From a checkpoint of a small mixture-of-experts model trained on Wikipedia.
Size: 8 layers, vocabulary 10839, 156M parameters.
Below are experts of layer 5 (counted from 0) of a mixture-of-experts language model. Rows are named router (the router's row for the expert) and show model dimensions 192-287. Each number is 128 + 32 x the weight over its row's rms, rounded and kept within 0 to 255.
After each expert's rows: a language model's description of what the expert responds to; "comes after" lists some tokens at least twice as common just before its tokens as in all text. This comes from a sample of Wikipedia text that the model never trained on. Tokens count by the router's weight.

# expert 21
router [202 164  80 123 153 136 127 103 182 125 105 192  84 110 139 212 156 228 171 129 114 123  86 172 154  94 148 116 184  82  97 124 103 150 177 139 133  77  93 133 124 103 118 134 100 128 136 171  51 124  71 120  91 112 108 151  85 107 145 102 134 148 152 148 156 124 162 115 105 186 137 140 116 163 112 134 226 138 110 212 146 148 117  92  71 120 171 171 165  84 159 128 127 148 116 142]
Description: Space before numbers; institutions
comes after: " |", " a", ":", "'s", " his", " /"

# expert 59
router [185 129 155  61  96 136 160 111 168 177 115 201  93 182 132 177 105 153 202 159 130 101 104 144 160 185 113 117 109 116 142  92 156 125  90 116 151  61 126 128 158  72 159 101 142 132 128 112 160 136  59 114 140  99 118 180  79  92 179 144  63 115 119 185 127  97 132 162 148 131 167 128 141 143 128 107 112 125 141 112 144 117 154 110 141 134 162 168  44 139 164 110 211 115 116 179]
Description: Years and digits
comes after: "–", "201", "200", "199", "202", "198"

# expert 50
router [109 129 200  87 113 112 105 113 145 103 101  53 109 158 146 142 109  96 143 149 153 154  84 163  88  91 150 185 142 113  59 152 124 169 169 111  97  99  86 112 160 121 168 166 183 153 130 147 125 114 145 126 146 127 105 113 174  99 144 136  49 145  98  86 175 124 164 134 149 113 128 158 138 181 112 144 140 138 103 161  49 132 155 149 114  98 122 133 162  15 158 123 160 115 142 116]
Description: Line breaks and list dashes
comes after: "\n", ")\n", ".\n", ";\n", " information", "==\n"

# expert 18
router [105 155 192 159 119  86 168 111 164  93 139 153 175  88 120 114 120 139 125 133 107  57 121 146 153 118 126  90 126 105 106 140  64 141 127 118 129  92 128  84 133 162 132  60 144 154 141 158 149  85 123  91 137 160  99 107 126 154 116 137 123 122 133 147 179 163 141 144 156 166 130 111 135  88 129 108  79 128  82 205 121  90  92  85 128 115 100 147 160 178 104 114 109 114 124 119]
Description: Election result tables
comes after: " |", "|", " Party", " •", " No", " MPC"

# expert 19
router [ 90 148 117 118  84  96 115  55 116 129 138 131 123  96 181 159 109 112 130 123  82 134 107 106 118  85 107 124 104 157  85 123 142 104  64  83 126 160 155  54 127  97 134 108 119 175 120 156 102 148 119 146  89  35 113 104  91 144  85 128 156 107 138 161 142 115  83  94 125  79 132 130 173 194 145 128 130  60  62 101 122  56 139 244 136 142 175 141 131 128 137 123 132 190 107 117]
Description: Numbers in statistics
comes after: " ", ".", ":", "°", "–", " R"

# expert 34
router [131 191 129  84 101 172 157 160 147  96 126 184 134 102 129 145 112  69 116 126 144 159 121 123 104 138 133 132 130 122 147 149 135 108 130  54  84 192 141  83 166 119 139 130 160 118 139 127  75 146 155 109 142 152  99 118 132 104 181 104 112 124 143 106 142 138 115 131  98 114 107 175  88  80 116 121  94 123 113 136 100 139 127 111 165 171 136  89  33  72 206 107 118 177 159  89]
Description: Agent prepositions
comes after: " |", ";", " (", " Al", " due", " B"

# expert 5
router [142 134 106 107 129 144 109 154 179 159 124 149 131 119 125 134 170 120  83 126  94 100 108 176 107 174 112 176 118 129 133  69 137 124 127 117 152 131  96 100 104 129 174  98 127 106 157 174 141 153 133 130 157 117 132 142 110 109  63 160 101 120 119  75 138  94 199  99 194  91 118 132 123  83 174 116 125 124 189 177 129 157 132 132 118 158 173 174 163 168 130 122 119 101  96 179]
Description: Determiners before nouns
comes after: " of", " with", " to", " for", ".", " in"

# expert 22
router [142 147  70  76 100 157 117 162 153 118 157 131 121 170 171  73  50 113 182 135 181 203 146  97 113 142 140 133 143 118 106 170 106 153 143 126  97 129 112  98 170 124 116 100 137 138 148  59  91 146 108 134 149 107 166 117 127 161 155 124 131 138 163 148 135 107 112 109  83 181 132 119  98 161 142 125 100 183 159 162  74 110 111 124 193 163 122  87 136  34 151  69 107 194 122 110]
Description: The after prepositions
comes after: " of", " in", " to", " at", " on", " for"

# expert 57
router [123 169 189 179 157 203 123  59 174 154 175 139 149 130 157 176 133 130 106 153 126 166  52 140 156 124 125  88  98 101 136 131 125 107 167 134 133 121 107 110  76 187 118 196 132 168 108 146 113 127 142 139  90 115 125  85 113 167 154 144  74  94  52 103 126 194 151  89 108 134 120 127 157 137 139 116 161 130 155  98  47 111 134 143 125 125 117 146 109 107 121  65 164  46 172 170]
Description: Numbers in tables; Spanish articles
comes after: " ", " |", "|", ";", ".", " The"

# expert 43
router [130  85  88 117 111 108 125 128 139 118 155 145 143  92 167 171 104 130 184  88 121  99 120 160 125  62  96  92 148  56  58 149 135  72 167 143 106  73 138 132 169 141 136 129 112 126 139 119 118 155 107 127  73 135 173 122  97  21 111 102 118 153 141 161 103 127 134 154 143 115 148 103 144 180 147 124 152 136 126 128 187 132 145 175 175 135  75 136 117  94 133 172 140 126 154 130]
Description: Pronouns and relatives
comes after: " the", ",", " The", ":", "-", "The"

# expert 24
router [108  99 190 122 128 116 115 116 137 164 120  74 125 133 141 166 140 127 177 140 202 145 125 180 129  91 124 194 158 122 118 117 119 148 151 148 113 111  79 154 153  92 166  90  98 131 172 159 114 137 149 142 172 139  92 126 163 107 131 136  83 175 118  69 166 119 107 132 147  81 118 115 142 177 137 144 159 127  88 100  62 120 133 168 162 106 129 103 170  63 136 190 139 156  99  59]
Description: List bullet hyphens
comes after: "\n", ")\n", " |\n", ".\n", ";\n", "==\n"

# expert 52
router [152 132 132  90 140 118 142 132 144 122 102 174  98 154  93 168 152  98 139  94 157  88 101 184 168 187 112 123  79 176 131 134 173 144 125  92 129 190 153 110  98  94  77 161 137 162 142 154  90 112 222 125  74 134 128 117 191 139 188 134 109  87 141 172 105  89 113 166  83  54 108 115 161  85 147 104 132 154 182 149 142 103 152 120 100 113 167 146 148 130 147 117 129  85 143 138]
Description: Table row starts
comes after: " |\n", " ", "|", "\n", "%", "===\n\n"

# expert 45
router [ 88 101 156 158 102 126 100 143 136 132 170  98 112 176 135 110 134  97 128 138 128  75 156 158 144 117 122  77 129 173 125 142 117 195 136  87 114  98 103 139  85 101 137 162 108 113 134 115 156 115 140 128 137 136 179 137  80 137  59 183  61 150 120 123 111 137  73 166 166 127 138 140  72  59 140 119 237 144 116  66  60 159 141 159 127 192 113 135 149  98 113 166 137 150 153 115]
Description: Years and event verbs
comes after: " ", " was", "|", " (", " were", "–"

# expert 13
router [144  75 103  87  51 112 116 255  86  38 106  93 127 128 165 173 105 161 196 131  60 101 111  43 147 189 129 108 182 145 171 122 109 133  94 135 137 102 131  68  79 174 116 139 124 128 120 122 149 152 174 147 115 111 137 160 132 146  26 117 135 131 149 117 176 107 174 118 129  64 128 129 133 140 145 121 105 151 118 151 159 151 136 101  35 130 162  64 159  97 116 187 152 126 109  99]
Description: Of and quantifiers
comes after: " ", " (", " one", " March", " University", " List"

# expert 30
router [147 100 128 128 147 128  75 132 131 223 166 149 175  79 107 136  81 189 194 130 113 133 110 113 100 151 174 118 127 181 158 124 112 109 123  97 135  76 111 132 155  88  84 118 160 148 130 142 124 153 166 115 138  86 133 159 141 144 148  80 135 133  82  99 147 170 140 156 110 112  96 109 163 163 147 134 108 160  93 150 104 118 139 165 165  78 163 158 125 168 129 149 118 138 113  74]
Description: Infobox field labels
comes after: "-", " |", "\n\n", "|", " of", " on"

# expert 39
router [144 188 162 125 113 182  95 115 131 120  99 177 190  85  90 183 118  83 124 111 142 101 173 186 144  62 134 138 114  93 146 122  99 108  97 127 107  71 103  94 134 156 106 178 140 219 104 103 109 136  99 120 132 108  94 106  83 139  68 151 190 110 117 195 191 171  51 180 139  81  95 126 135 101 100 110 109 115 137  79  96 108 125 156 141 198  67 121 122 113 114 179 153 114 162 155]
Description: Person descriptors and positions
comes after: " |", " as", " a", ":", " =\n\n", " is"

# expert 7
router [ 89 109 128 110 128 128  78 189  89 129 109 164 102 125 136 179 114  60  95  92  72 149  63 113  96  74  98 110 137 189 146 161 130 164 163 151  78 106 108 137 117 152 115 125 135 133 117 136 151 121 133 106 176 136 155 127 127 147  93 115 143 114 123 136 127 119 107 167 169 135 144 128 151 210 116  92  99 167 111 102 114 187 165 157 131 180 131  96 153  58  99 193 172  80 187 102]
Description: Capital initials, passive participles
comes after: " was", " (", "-", " is", ":", " were"

# expert 56
router [127 177 112 100 112  44  87 127 143 159  96  85 193 124 118 105  91 142 119 130 133  41  90 126 119  54 183 112 114  78 102 112 163 124 135  74 104  78 125 122 136  52 160 124 132 160 177 185 140  96  93 102 126 131 136 129 120 136 124 202 138 120 111 161 157  93 174 117 147 138 128  90 124  59 119 142 154 119 106 192 131 132 140  95 162 119 156 127 104 124 126 145  84 130  99 117]
Description: Year beginnings
comes after: " ", " (", "–", " as", " is", " on"

# expert 6
router [191  85  79 174  74 130 131  99 173 184 178 160  93  88 100 111 108  81 102 169 104 158 146 102 136 172 139 122  90  87 127  98  96 130 125 123 178  97 142 139 149 108 139 145 153  86 165 109 102 178  68 101 124  95 114 121 116 100  92 128  95 133 139 109 118 106 139 124 158 164 103 128  74 166 119 146 156 116 129 151  99 126 145 110  78 140 110  91 107 118 135 128 117 102 107 154]
Description: Table cells, "the", name endings
comes after: " ", ".\n\n", ".", " of", " in", " |\n"